Weights of a small mixture-of-experts language model, trained from scratch on English Wikipedia: 13 layers, 490M tokens.
Below are experts of layer 5 (counted from 0) of a mixture-of-experts language model. Rows are named router (the router's row for the expert), gate (a neuron's input weights, with its number), up (a neuron's input weights, with its number) and show model dimensions 0-191. Each number is 500 + 50 x the weight over its row's rms, rounded and kept within 0 to 999. Numbers have three digits each.
Before each expert's rows: "comes after" lists some tokens at least twice as common just before its tokens as in all text. This comes from a sample of Wikipedia text that the model never trained on. Tokens count by the router's weight.

# expert 6
comes after: "-", ".", " (", " \"", " the", "=="
router:538443492537494518543520428463496471429522589362544507538557451461567557432532433531594473444547504459446517508551502548532493470491491517433515526498489527505530617483481474422449537561589422496588555477596573426461508502456536456471543392464464545525550391488484414562438386480578494530527500520463525458496423526596460475477496581467420554466529422583511440495522559487524547455442464491473531526604568440484539599507424522564563472464444486446439469445501554452440505502559509445539459544501533457507584580490581486505534436544528473511502473563540554425493471565435439491
gate3:492588491480407489491522468594478464438532437482459481442529474533497458553480480446545539485537521453433547470454522534544516489563480490456378520501570473467477592469437441532472548497534476515446549395588409456517484490452515505452526472473490545468430471500476418581531547500513399513529526526513622449464535522415494424449456539528484599545493511555468520459520613529544443462466492495510472591618461500532464534543542441460502590517453504513515501484500485564587450476495409488501562437623479501504469579386480511525479467458596448537390464561509638494600552569535447498
up3:467443438560487461526409454480406440530502474458569386593451453463496513497474481492514552466565435546468511458541510489571488527620443536451549484483521436515498511511607537532458571517513483453484611495386462520486534513532454503491552460533446468485474509496447527568588407529514452559516422505508567467519545503524500552430450490525401596493511473499486477585394610466419495477625548516484526420508487485554527554522502481535455536482547550594563505438456448628479452433486460446504443420597403485484487527533498527502541525481500532534410415520465589477538507481454551413
gate4:531442331503489423479533428470511506479568585486572501471536520466473506402485543541582544492481521472593503486601501618472447464411509571455539502539443408468557438561502593494480406475531595440598530386513441428471449549550585455424483510566601480459521449497568510551568463468476458551516530488398554468499504512493470539479482534479425461537467483465560546423508468457501457427402428426539490451501532531441580576492535435483521501454500508492498491516573516437546531407447456458485501516500494537474569575534499483406452470462525529570437515496550470519509497486430522471
up4:568410448487509396447531447492514471459439489526465537625489560383488533517470493522584558543490530447687524465438391569511393433444538466504510531496426560468566472548484588436537461483475440465500521412428454453411451476557548524467520401544521508463512501491515490535550500511527484461568565456538510604504553589460509525501467469528427445512444458430478481503416457422504437447462455456576502492461532584422577485551548494466531569460485566430547532498533454451506555479440488469519479521473488456518608539562508504441402533480584473470500477515475550473477521469503551561
gate5:500589482470516568477531472444477538448432443484563505477525487495495556403472481506506580528540487466458528532539493533531443446501447571508564504426488489441440520459379579429504494495454382451555539458444495496510471515463510498442435557589456535519501475450515476608397527446511427525444398472405539508446524536576492374549461542452500631505470549458521433534527524449524598461476480448478478545577468421567502426544416443542546387498504530435528493398539493387567544480525504523472484459472557492568464504447524437443499439478428429541559569499520532463449508506505461407
up5:475574503538535496571554446442463407436454454448618486546567488468409573462489509494525504458505521501482526507506480564514406368582448514466569495536523528490551478552525500604565470573484495496458523454481448460542562527426500587476565555544403547518512426551490457522485446570449460498513505474375418512470458371484468452516486499515457538422547510464560465540454540544505549492560535442495423413498528552522513530539626406549478506468495529462540503510522487489446487566505445562443558468427544458641419459544450473407431539419400503503552525476499511500501536440443528504
gate6:588519466643554460501513574481518440554421585388482464541461377482497532416423533483523487523439471485518508484494430399430411426386463480465513499489517497387539537542515448497455469547441436440588557390523500498497491439474499433556424530564526525541395513512401507530449563524499497561461542433513519534565503419435398530474429521510543409555534555472511479485367512534452458473467485463536513575498502509464522536441515520564509495568536494411490471438512489553504525479543503504573554462446466481447523477504546517431462506513455591554484548550550508540407570492472531488
up6:491470458406493544547442580582492562524539477534552440441514636476496401449559452431425596504531479526469487458501579586567522503448536536461475502514514497449465560518367592473493540477591501460544584482441498472541537517465445483563435395511474438596596450513523561506548457503532460457458422511584495442437542521411619419518578499548450594487447562493504464552488434462487444483442513533551436414425490508480496499504373457549507466521549495428472504529551438415528406489551520530478471534521547526427467480521507432536479493491542554500558484510520495459495461551561488496
gate7:515568520599573585521549524514477602533515606458466533516514532516422492471513453509527543563492453577474513612491420441538464533478510548502453527502490432478475562417490459459611540465557518534543495444575448453531581534389439474469489536532375503434473480567496463446536516413578526568428473509456528452457568440533468491496484480481545549508437432560436425520516540442532493496483504495569568526517500519489606460536507446441514545499511480424471472441508470461549508584551442465647442570525527448482597503443538551630462496505489467532585418575482580582520477508514485485
up7:415494481585515554433608553596469449497527541562489489559490481516623531427408477520502482490435450522505466420533521568456532462485524516457583515553522491487508547502509424513528439491412533566518506399521515479467573470540454467465488521494477464450453568480505526475469425510472550545512476573524471492411457462483520549596481453455441504437507394545490430448461518463523504548488541540532448512561602434489625508430472537490593430454516499497408543515423565463576586490584557451505436501434526520530420594445452488556572436540376541474395506545533511528589488499510489443

# expert 2
comes after: ",", " to", " J", " and", " V", " by"
router:491425471508489598499609458567485429448562501433527430463482458495519534493558545520544431452630509479447461415562478518520531545505484525496488544609535536543421547612647435473429484568496509496514480462522545483418520452546539471483437416428520538496530427546481473477439440482553522493604477487487437454454452500491465508452495533498482443453593526453590469515432572493524472502472471549428565465543628405498566567455440536596523404466500497435505416453393577437465454443529509467548458518508440581529503476531568502501530502504470544485459490537567538424480522517459463464
gate3:511493482573422463577600509460516542460543413488498490491477603462566593544529524503488450515478490472463481448514467596476588496473459523511495556588532479482473564491506465542512515507445434564629558522488496449471503428436589461537499560563596473524521456621442465519496472528462482529472424525479466444453482493521546536492491517515475582473552603569435439502516474484452457454506479385406529450539530525525485430441544486533462473404602521443515520599465455522430485549496668455515497537550452548453533470501622570508541532514520519453526497438529519501544532518432547352
up3:476380442598489580499460469502544522482468446578496429549515535480517529412526543511459439557548503498492513445507473531545502419414540499519486533526520517501566502679524353502459537540422474521586456437523430493533516484484543503567489537567454540486525500564511551459536504508549404456470526421587479490534427469459410500508468476486556486518559658425496466546458491429482407514557502452485527505557489493451507400534460445590513481459604492511504452532539440485399448531504630447594491499453502535478513525498511474508482512551397550495563424428512482561584466489487489485
gate4:516476562518560454522527447545533440546583547492468433463447502506473432489509533494526546351433465355525516511467558467450471488454480524490540481556512476577485463492633544437409533520516422489517440521553535598527486451545467527406492491508441487494523551479523463519458529503405488398472453535494475508498535565504467465425459540464629484495506518523606587441465603569461513432471461493459534507477522546481568549525477362513509543493511470525415485557417510455514530473515543444495477488441522397509491505512511437416528538544545558431606529456551587434448547492601405474
up4:470579527426419461407541534458471491407451538508502521499539501451549485449559459449432440591531455551473485477514466425503543520494490479482551555422479552437522568496474478534542491541523482504501624542464504384462485515445487499583465531536546444555478470477467494405537506503619640538571420491531461570518497426532483445511538433627482593513420467506506464424558464467502541565447508499576582566495556400561479557497591505563574455535512486499447567418517496525547521467605532549560540551469480548461545540521534527570490552520411481519495511530527475493522462574394563560
gate5:516535455521529521492568507470452524528379501475529502504472421506466527501560478616575505423461511471414521464458507422537444495392463526420440549515579490495477465530589410512455487522578520521561421401583440500427507468542521491454536503473432444534533548450504519582538552501539599540524494405500462478554579533510400511451439513446579450380498560485518425569375501563535515539490485553450498527567548547507544522496482583533517483470471487474442402539458519535514448517560554538599420596427483487544491533554448537503551477502487511536508558429550454389514592523538450506
up5:522552593446490444459522564522479440468493561416494554534539426451519465449467478487581558542464441492587541456486422520483576512511372559446515497439513509434524432431426576452386474568463504487437550479490494489514448465494453486499504516562478482537432581509425532464489551387570464456497536552426437554542498447523535456446562518487445515512404494468568529467536513515546523447503478523630401529447499475477405525477554573567467485530502453471604488475541581476548603498522540462493540458526399528446446502547495539415524513377505486547465455486523542561414461499418481405
gate6:431503508457470491413571562534477427568467588507503472474570502501500534446445596535570505602577484530526496461572532482480548551503481425546557504539525585503445495499510476451508471447466579486557548491554495498504449442579556536541478491398528450498459445433451564517581460539517448465537466547543553417465498472473571595439569485439521509447568510416491506419548491502438455530523522471544527483587559442413465548500436505444543423518528550553521476530389569459467487494551642502497482515534491471508583363511444534522528522459521495424498563513366478453475509487615396500
up6:606507483545405479522479446429491506521564444412454608515510549515515487528550489430419604483534525456496486528486601441530488423509533514528410446624503554453599464362534467530478498515410487466550501456520566456500406451449451527540502497494577542513362567536490545555536506458524509554602463626383575489591514547512514594484602502592511462448469499537518472548523483460485527504490500471461571417425530538436554524529485395557482544476507512528497437440526469516550499518519439491489476446527527517488535493400515511555480482546572526500512488443493559458558536529527495444
gate7:443414410475502504548533459353524422576430539509525525426483428442499505539564493533505497456527412408503481530560459523510436460594454534477514450514508465533503502570477545493551575461478515421453489434618489468497494465540502515480444499442448442602632447532507608444543491419530512531509478513458496452498504474600496540547498572341464498495445503485533507460541457525503436544407527557563545567486497448479541488544493500611559482457518517501443448513444611524432523480573556536565436486515513593550553535552445531534630468479532530475465465455473515475474487488494599517
up7:517448512525507503473601446424483433565413474511498601447512423528536444478636465472510532491507413422463484549542479529470477543490496535493544522566485485503486430601544589486551504526496441474488451382555464491555517433455495494498422502496454520533541441520500588538479489457483526506494439473496494405458505447574554479535499490399439507477357536434542455526498568431508462539491471559480439458520457508471578504521431540658543412478482494447476498512549460518489505497518430542516505534537486528596554519579443533590666479498467494445477507385504457458479495456414606533

# expert 5
comes after: " the", " T", " E", " t", " A", " a"
router:520421465486480522560538492504535444529494470403616504554503474527465530445491491529628467431541453465464477505504527582551484526436525525453440603505571517504489470448478400538431560472650436461598528493518476479491537505499587452438521568492520530477549468556523513448537403479491536505558444520393539427426412421592474471511503491534570531540554456508562496447439587488489530462467441481436515502502591474538531459475462505555571517460574457459504419542488491477555509444597479516494465507508540483442498537411552515441547415514525433519416388515444535511407540553487433389
gate2:502478443528562417454508495401519514410529495441524612542519509478452533530430605549546586454566473552337499552572599511550452500453518434476463532499505450503486485516579456465456450558572507480533557439509444571421576441479546562575512550504470515533597401563492478501504472452528459490555529449452579447537495420537507539529469505538481594433574476469509456512597538514542389420486478502475536491517513464471466501539526527534654524482572559461577540522480514482554532459488592509486462502474527585566437445603466479447544446558523482462514457537460478552474542470502536435
up2:595511526483478472450598462510470562453466493537453622557488470470528520494467550491537523471525497429483471450555518483539520512535520458390509534462498536433494399526502389482502481566559517499451522486503509487455577471467530538594530519446525563528504385591423477602457517459394493424446515525459535419508586423533479522463407498541519506575501475520442431580583535553503438319600582572552539466522485482549547519531531490483488518407497486473486541549465482503455472507583562579497552371593510483551538537555527506478513481521516544472455450588486480452426522455497454553
gate3:409483526479578555411553516471505508451534572454514544510472421513548471406476398464510510504462433480349520529543591517508444496406584461508585556582479478491507471450478568508501549392581427535549512410589452487565565519440482509547517496586468638437533473491485480547506482433506456530478537491456580507583531424591518480449508466471564563531504453493485517478492479355470520432537435515518482513502492545458515521583448534502618517441506487496463481410496533488515477497495598527537469518496565478440572542560497589524510526535464549528600478491516564523396533479541529550
up3:444444474459480472540481471468523553523534501482493402459489484515500538476421479409472587449537537519564495512549475445575451448545536459478456504486492467488477479495538566533533572465394455547459502518407481498585547478439531530541516507434472465488539485410507505442513432524455485580512504529502567616509544568580476601413526456567499535479382520503571464511498552455562535393461485536561480543560456548552515379527404427470389496483497443474439393428544454494454561508470455528503504391440567583526415506537554597467439443494544596592468587471539538522464509528513494524
gate4:520453523452534548526464453486452496547485527513503491466526558406530544537430540551513410507521454507462612464437490532460496573407542535404565496428484564489496448507481456460475485437568531524608514514459512493466545664507453434458488433500611578439590450539589581463414495455481454508500468444461514454479482436458419297386491501503597554441523473433474540496491455482497490537506564548408469570501483534504474475469536503478484546505509519467488550551557539467488440465458540483474491518429514522520483423393431551486418505464478501554448524515505578439500528519465415437
up4:601433541434509506451448441502455484513523568487470543504508521425477385551503578541564423481511379444635644471621523434530483533431504530500450486468472544562510529473446571490504505420521511478494517524580502570492521552498524520493563519538464546497631511416539517443467539453515474504477524510430549522515483478495395389464448531591573463505443505491527569438515483516519479537457522412348489481560554495475510529504546485458558514385581510524476504568488479519578492503459515543512511482434516424415523448491421483491524529524567479447575495485454400493511468426508566431
gate5:456545505509491477520436494382594480492440437434507496546395474485519460525510497472590551539462428491522483527414519505474546492435523540459481525490465465457599537397582531405381540418506472521518484552527537517573483477508477432465466472538518535476457535403543501498526521443505495431466450435522485577461398479476505505480528439466625472517588511499478501561505491485427478398523459468447593445571444489450471516502496552513602512462579406484541537492434505493495476487591597593522517536441572611515560469444499555466507462526393489561452429506508517453526422578482529382
up5:531431578476511536629564469565512569484424523473525458476489486603461522547615498519545494515448511522450494505505541460574492619569449508554447464495501452607467607479528458552481509494587537526547508510523526474454491530500507538412448446617493515514522448541514450557472563529463484432547510421418500405481493478475463424581509457503483524511623464535541511512528471582423443537477473486443480550446466506520531521569451601448472560555442484478559517563433514502479506478452579524438455540515577447548446566451457468466457373502454483548550564438536644518481412508526439465
gate6:525504434536459391482507508449520452514526580461482463458411511509491508457507454570443465435453516419530562502563481566524480529550470585418511468494471486553480552607604512499584485465541484511631505513511466547524497525512541588481471488522551536458529557495584463476492513408516490481525493554457478588516536571506541446502543479463479517539561470499499601442486512503478498496455406392423545531576564473501446509531518542495558516539466537422550403562404502483562526509486597546517360423437542563492527504469563478463670429535560518442531453475510535485401530529478600424
up6:464471607446502458442548494472380541491590475628479522438577437590575507526454519477525508481536505589512459481420454507579545459473508494533400509476543507441461625497509476477492526524518507425439477474548569529488551532490457540439496507452488405494485470537524505540474487530494549476510532461480501452524558515472438497551519532502454528623591465483524438597508472573441528540468507595523484515464346422459519504446450476507416469434485433555395538409472509491452439468480434427489526550579464487533498464490473522571451503522385471451464591533506512460565565575585412487